config.toml
num_hidden_layers = 8
hidden_size = 256
n_experts = 64
experts_per_token = 2
d_expert = 128
d_shared_expert = 0
hidden_act = "reglu"
moe_layers = [1, 2, 3, 4, 5, 6, 7]
router_score = "softmax"
normalize_top_k = true
routed_scale = 1.5
balance_loss = 0.012
balance_bias = false
init_std_router = 0.0176
lr_router = 0.000602
vocab_size = 8192
norm = "rmsnorm"
norm_eps = 1e-05
tie_word_embeddings = false
optimizer = "soap_variant"
learning_rate = 0.00576
beta1 = 0.95
beta2 = 0.99
max_grad_norm = 2.0
batch_tokens = [65536, 131072, 196608]
max_seq_len = 256
train_tokens = 539000000
max_steps = 4441
dataset = "wikipedia_en"
Below are experts of layer 4 (counted from 0) of a mixture-of-experts language model. Rows are named router (the router's row for the expert), down (a neuron's output weights, with its number) and show model dimensions 0-255. Each number is 128 + 32 x the weight over its row's rms, rounded and kept within 0 to 255. Numbers have three digits each.
Before each expert's rows: "comes before" lists some tokens at least twice as common just after its tokens as in all text. This comes from a sample of Wikipedia text that the model never trained on. Tokens count by the router's weight.

# expert 46
comes before: "2", "9", "1", " century", "′", " round"
router:148070104104191127148086072109166137091113090117168158168075114072119127090109123102132128172129169083141141093093084173154160139088138151123163163145102107135132117082175177154146152130126150106134147190158106117159131129155196142150090135129150107158124132169083145143188120106114146111136152115141122159108190137177081127106082103149157069112053143155111148107073103146069151102113125178137103161128166153182100094080130085157093165121078121173133116080050146101128157161127129139131115157186156190169142143127157140169084137090166141138108152065091103118186153127145103087132107123140130079135099073085120182169046149112088106089144097066082121070123085119088098141068182146174128157147096152104171144112150131155111164064074113096108146123129103180104094112149123
down0:130077088146124054125112072132144151109089065131099124126100105139125112091110119153120124088047130137201093158137096193148082150140102111101156157123177134123117101102119136101142110122138099119124135111134156105154152133093133159103096160165177126107152104127190163147128154144066088049151147169162141087156138120160136169144125140154171185091109116152181137123068118089169125043155089169102143086142118098122178094147124168132089159104094095145116121135129145076141198128083156134160154119140157129140087193136194105084084146090110161137118102096112105080118142132139101157095132164133139114118113207042131084109144122150120134133124065106167146153129066153135140150126095130163103130122121168125112177105117158195125127096092159161059088045184141127097112069153212
down1:163138123133137091112094123161144159139133132125115070128108150098170139135111140142129126190117190160147143119068113082172121197106142151133103121116169213087172063168157145097111163053120131220134131094114142089127096170161135137131072121167124049169062130133095128156073124142147099090124106174075128092091082088177126087142097111106146124086143156135162151092114072178135130097134052132159141112132147109143091115154141102115162146122105114122127090107059199156071178096162135144144125171102146113128123094077163129195173099139114184112167121048134128176131115102192096100147082148125083160163133105159101071128139104143102117129193151131124138119087053086141104143081136169132167123137107132122121117177164167129130088107159130110122100116123106079068154156106141
down2:092112061188096163142188123231157105143071111096175125098153149157114116143114142128141130144137112161100094138109188117130147147169084111124083106161085169150132136122128131174186132170175128114154156151159130169094146116153142136088111174166110157096171163156142169133130115102139175096108183101144160096112067132154092112080149078185120084144151134114125163121085101102131107057114157129125127100157188127122113214160107138157086136139073113049144151152067172129122148069096138169129161097085159126159133103109203131168150126093097113132170110141103102163141139196165205141126156115108148130112107125133141132140176101157157109144124122143175136152145160091084115085109097131164106055174120038145157106145147113113126111164122124053116116106125092096115209089094126
down3:190107126117115126101109142149157131111169101135128093086118130112132123114209132156105076138115122159163166135120218110161147109171132142150065126199110146136113098091124103147108155127104144179079095132132083128118106177177109110094195108148197139122065164140158070172144112150118160100176131157145087133184074132156143147102128149134127124066155150121135087187161073123100172117146151133123129151099120125176153181142221158111125127182182134106079114154123160100157145130182147138149154068157138162091168148146122090080090130114174071090130160099091127143120132139104089103100160113154128116149177098048126099138123127139108079107119145130135064139090117138152176136108180053133195160169172142125151109149131127072112209163121052177101138106102106118184124131133145
down4:129103104089126115144132165139128108117198129152138095212106142086121175096113090165160115132177179087159094138128149081110140137085093131147178162110141132149079126126163185140094117083098124131127150152125146103141135101118121101134136144113098146083136137108122111111184166098115099102152094111135094126063152088120111075054080176095095130107138151142133125185100132113135204132115098155106106099083174159131065091193153148149159156148087026206106090114137069167143081146188128067094132141169194151139099108142059157058120104105150160081104148139108134172106117103156094152157062197113149139122166129152121113128124163076122151136141107158125091172121100165125139145140172095143141087174103145067128120109106066151085175133159086182157121149097119101132116192126144
down5:155127120135157150105182118146141145177183135160064130125150119160081128151135186162121102144177151084165090153123122186163118133124115120098086104200156073145118174150115115150121133125149147063145054139112163132127159134143104146075136123112159069087186126123104079122047161110126073086130175129106122114099120122108149133100115014115117059173138170150180073118160129136135165132083146181167108134109070144142124106131128056179117107156134147112106146188184157143120126146160117157149172126180095146158171150131128121086107182103137113138139129135126180190156102207152152121156111067124150115089122129139113153144117171077140110134149137119114155137096135077083105102144148120187055128149098164116188160073111122116157114142101161067088151105121087131186138152185085
down6:150113083172152209135164069155087110106139122139143134180065147093170181104154130154154121165075129137113143107133133169170103128102059142101177129109115181078129164184073086121139135124124108109107067126125155132166173185092145122081111162133164114135168117141114133165130093150094127151151137172092168143134113154157138145155093150152132141111132129080122170113163139072146135146121136103156082110112131104083104163146134118161129188112102159085095129162162120100141119147114097111114141088117150197153134081124097147042072107082105127119126101131159097108160113133114096104145116121104147073134095150092141113170104094068181079144138148119099126168106132068144107106069128141078127143203060152118143165152089093159065085123118107166137144099156134000121191164100096
down7:150089116162097118153087123138128172133179096067129116050131084109142099144170138120130121151135140115194206132190106124186080133165108090075113106140110165154128081131151161130128107124164173138145122147139070118155098171191078088177121102106081161195065130159112130160130076099075097099077141133150141097083183130124161148148127177147089066079118137145046179086116111150058193114118122111171141148180137085148104128125147183179132121144103159129137143094128130144102113148130112157165182123081110136093164131138145129141155052132131148148148104181074185138141118122175121136131125129083108131149174089178094213134149163093098110168105062145090127112086105165144150131129102180150139095060127133115159137124138125143139140156156132150165140093144139174094094068099140
down8:132114142108184140178115140219129136120127112114179113130096170155174115087148098106086195106117091129107093128102149120180133108138155116145121123110115113144115137145104072093170149095135168083105119124185125154121090150085134073187114162099124151137148192157145137132146146103126164173140147122101167120189182171143123102180139110119112106118176094057178120079118137156112203156132217085107150143142123097074133071178130080146098130101151174082100138153120150103110191121110095146151170112111168129108183121156065187107136173187159132174111181093148126103097182117127123099122131113137113145176109174160066164119125076094128129093081178106154193153102129119103144166166066111127118088117104127122103180085116174183104151123166078118125101132111106050139156162154151
down9:117116129189128127120142139155106120103132107205141134067248187133180178157134175160139188164159164152042106183142129114134203163123129080114144134144142135171150139146092120167124092108086089106153117082102227162187133127134142116123175095132158126080114105084124144125119091184071109090104140117141161104102180126129098153165114138155119202144104086158121145103141176150114145140095104135092096077144097141158138133136125134145139120160128149144130145110179147139110103127152163090190102154110211108149127085069151121141140097175140108074070076115104148159118163146125137153131078168116126137063166123091106110105115118135085142156096112173143145140128089131116111150102096114092107165143096093127141129137167059122148114100121163081094144106069089064198127095074120
down10:081117132124108116106119136142151118155172171162153179134136133131192145158125111101096108170082152206144169104152190074095108139144102120125099119217129156133084150155149144127111130153118174143168187128152127171103148191095100104118186088171125133089164148164084130154089133148061179118165102094171160166133151153091166141064164131093131126137122058125112156130111087145134099125185136157118120076094098144107121091075146093107124104189104153150102134162101131117139141061143087161099112129097034133074094087083179173121089136118174174132080089141178171151122129145136099109088156095105139146100157076134145089089143134157035114141108135164114132119150137137150139165102073101056157151167113173091064150114123120090129153101134144161193131112086152099130093125158093
down11:149075130124115117128115153211108074186118167146139152085103126091121069091149154158081104127173144124087153132150073173130144151110140126154161166115114140105125139136085113177135108159212126139092120179086134166113169135187101104108128180207099073116120131133125088125124114177098069155098126160128122099167146137094089042107144157175115108110114151174084063073106079124136172160120132124132139171146128145116110093170148144158059115136116127072111145145180121146191103140177140112140158113103130110160160067100158139141130155129112143076114152054104164127129154131110153169108140134148157177138049145131134097135205129159140092134154092081087141157140150128146132143111080137139153161127136094126094150143172157106165097103125130137182160089128205163220184142196100
down12:154127119158178155097150136083114100143114128141146161156102088198115174113150060085082140143104085158115138118121112128127135076163133110167201173203151141086172107131132131125113110081140149227133132076102161149104121144096126146117106076051157074085228158121128170125146106122123099124125135104080113136091115134105147055067135185106105128109104184119133138122152139127107131153086121148136168134104163122095136124177093088132129097112113128105121174101123128131099047179055112126108154122143139160098043099116125187169123121147129129076131148126128170193150176182101120177159105145156184154102141144100072104111162146135126122113101108106155174099137091121120135155154080143170094170114117138154166158124075153141082165172129121148091180078083105101062182148102138
down13:161120123193083127096056115137097187162126103132123152155155137181153127095136125141127107176119126106122060133117138138127186137116132148166101133116134158085115126165067133178132093104105142118086136152117155189127127145091159157185116195116155176154121086126148101134158099140071178034153137150134189164158087121146183127131087161098099013189128139132154168141107124136091116160191072122090128097156110125138140078138153121142159114106137129105084146177131106135135115132192148121097144148150157082115157119110125094138160100085112165138155077154069186108105153099125115140137181101121137194146112116190152139095114042132125132162095168152136129078155127139159109105104088055156182140130155068123109112163175138130169118126112156077154108142208112156135063119131177
down14:069108071151124120115070120049115104121123121118118123143134098103149099139075076167166117136136143132158145116107149108140145180104117131126121157130131084094059132109148165094144144159076151145151162136118144153183097119157216151164170100177133125057091091185071085147152146116119123155086119093152083098117136145118095086092118117070118171120210149165093132116168170116145094173105138130098094130098173127174061086202104128168138113133185092117127102129108148133147086080153081139131181120119174149087152093169154114136102119141088100082116151189112134140166099096109158058147083097145117122112066091114100129130122140102180142134102101145171105170085138132131168132088058157091121086111180136043186156122109101089159145118163162116157176150184103095148100130128170
down15:070111137157121113119163094097082149094066112106118127122111124104142147098169145106107106072147135125155071082132089138107083139122126161117128132122127106081103120098100106121119137168136151154118140121119163151199128124155072126151095084129129174171143158098141126121103137124110179110156072102138100142203145072111130078165132122126132108129108126027083220056143074146175145118119105135082086136072150089183166121145137149154117183150124122147042077108114049169145117101134136156069152175227184116124130086145092128096157154103122108157134174116118167105137101101126125127156191128133138148161065116140102138116121124167136190108126193148156152115170147176093087127109140143136131167147126141167128134101098106102106100131095162205096071171115144105128123188042156
down16:115129064188123151089122157130143076145169138140109133125110121170159119142080151108127083119171145092067078123103156113071139118120124120098127121117136099076123151090049150113146211161134140159156141143168119138106132149114137161167057062160171077111157155118162121084083160176065092145123116104092109162142173108087058141110129142131101123082106131123125127138155117157145114161096139123097106140071116155145188079150083108123158129126077126126122088114186124153154133155099143095132108138109151107129145118164058088100115136131132103149106091090112141113072151117100078175119079150122139158168190094139128167208114170085190133100098149100104115096126120100151131054084166109113201177147123095124105120175166088146140167146207092113117084138143025168110056134134130
down17:063125149060160165134166069092102131098110098062102140077178111121160184147116139145119090150202214088123115152130187164102140076133164114143144080113107097130147170110160142113207069138122089151140186128107146146091120126133089084168131155119119140178099115163132142138162140133142145160152136110089133153155137136176126131094092082132124141112102094144145103122157114147081106158087112173168112148081130154106181149202092133090069172107136138073122101075114162082133121117136133160105127117111191171128072093216102130079134177156139112108147155101169108104161144165161117166135135103098061130126108120130161155178153137057150186116101105138103115158136068092136152184109149174121119131091099193132152138138111168085132177079123170119145193101139065122112091140112129
down18:107133130108154140125153174137108095140109106101123172074141162095120219186116114108105157134095117057121102101119116159079161109090161128119157134105140163084128170127127153144127140215198069087134166127151094142164076092082085132114096142058140136124101113118143139136101105148105125152110169070183103065127104161133185130117169122128157134116152104065082139134075084117098134122068121144192096137126141171151130193084163111142086116125120103104119093173074100099170041126133169113156116129066099146072145121061119138108070158182087092078161056163157102145130144094147131081121084118123186133159102108177140102115114135086119151161172139170167120149164174150181157137116177148155104146165095149145123112175098098125150094096093145122130090176114138142157132129069116
down19:151129174148081165110095152108110127153075105144079125112159137085135091122122153162093144129225136100140116153149113131066108113150152124140178109147063156139116103174167126145085130178130176131112199127156179159119179119097158119124109154098162069134086131080154143111132094142099173119139118150156137122112101133144135119107193183114114048160112102124139135049130127153220092121062120136168114128104130127117100108129119151171121162089142118095130161132130167088082136042042163136143089133106121136147138136075078179096154081160150140138149141093135140145142115154125121090144150082135125200105139128139115094146149085148132114131088174110142194193143106069120114141103153075146160104103104113105150121084085159102134123089177092165092114102058098123195077043163099
down20:146125199104108152096082173083124115175169169125098166137103117151209128093078113166179134110137110106156098119109125130109103146116104145130139155032165168123179157166093168137149129152167157060071171142104135162139108148122104100102165109162149083142074114116154170117125082083084151168115151165132140168110104131174122119185056121110072085130116149170149138100210129122092128120130099127184053082154116127117114113104153123177116105085109181147131129133180106155123066142167177121103160118167106102154119147112131097152182135116192068103184140105139142141148150121152164100105150118081180091134126130168182183112122129107147169123140123124166172180115121106161193164167169095137109200108107094111106135124131088108120088133106115156169075084073090073123122127170158
down21:137178129124106142143068122089129155119067114096190127110085193121111105108132135098132093104132121165150072111162137097125103137120058101179161149161167152124097160147164098144220157080092108131186165131182157103128149119138081205130095102126103102128124139112117153112103142162121044136096119185006142112135087087149062075094171150182136146121085155133140063146108143143121154126113160104068134130151113074139076205113160151098073139138152082130155133159145123112192128097135186095160129143184116146112162154108149125120085172114151053121144068106169138116087128115091154121115132077100147117151187113153121165123150133101093119094117160161167063151114097105104189147169150138122140092091164105117132106103114130160126122096158142094109108099109122130157060106140142
down22:090125055141060069111199091125153116110147213138147089178158100137178136116141109167143128068137080125126145088196106144148096134119115098096118083187153118174130176139075099086125079168179171153121127082106157135126162129130115098136122157111142125174129105054076148161117156073148102082104124166121168156095142173127150098155168127181125140189109115145162118133116100177204154101150160124149145115185124148156111130151117127147093157090088128133125142124150112145154116093108092118107121141115150105138179092177094149140137140185045182189106116191132113096155098084177113077133143151190121128185119173081177148090117141123123128085090160126137134100137123089157129136104166146099120118136132119156124141140066156099124134140094158105076107091122181112010098134157131
down23:108137159118173124155102168098128174153148150102081124161095162117133087145086161188124082105128128140143116041129228166053154079099137121119121124090153111136128195167114174163142173216107126091133109106162164135098106187167148118157167137095115129110129160145146097119110086140132142037169180080106139105136100144143187152108121121071146124116102057142183105105116142080120140143113155131101143113114075117106134174173080127071151156095141198123099130068146130146163153156076085091140123148100149126132137134165189143154131141152155149107103146077100118136126107178092107140107125131123092153127166160070139115099112173149175157184144118094133102120160071176115154148064083191137171110125140129136124115159203143111119067093137148077160164118142161104105184153096121
down24:160121148117153105093128157145099120171159163113146112154135171055160116134143138111176180203118125115164147132100113069088132108109083137160107143077043112135092140124081106096101103166113179109085198090112186103176156143202080116094176089130120108134148166093073088152163160092133084150190138097127066145105143045125166144101173127163096137091145099135130157099140150105102166181134131107104092134127133093122090115112144122175112163147097121128092167158146146097093140086108050166079134129095108201139106149169168146091170073181125116174088123131138130161126098108093075134125158136113100167107138159128158119113076120094159130090165206122140178155144141119117123124158184100105103147096076065182109144171095144146115090119142106115133082173121112109176121139184088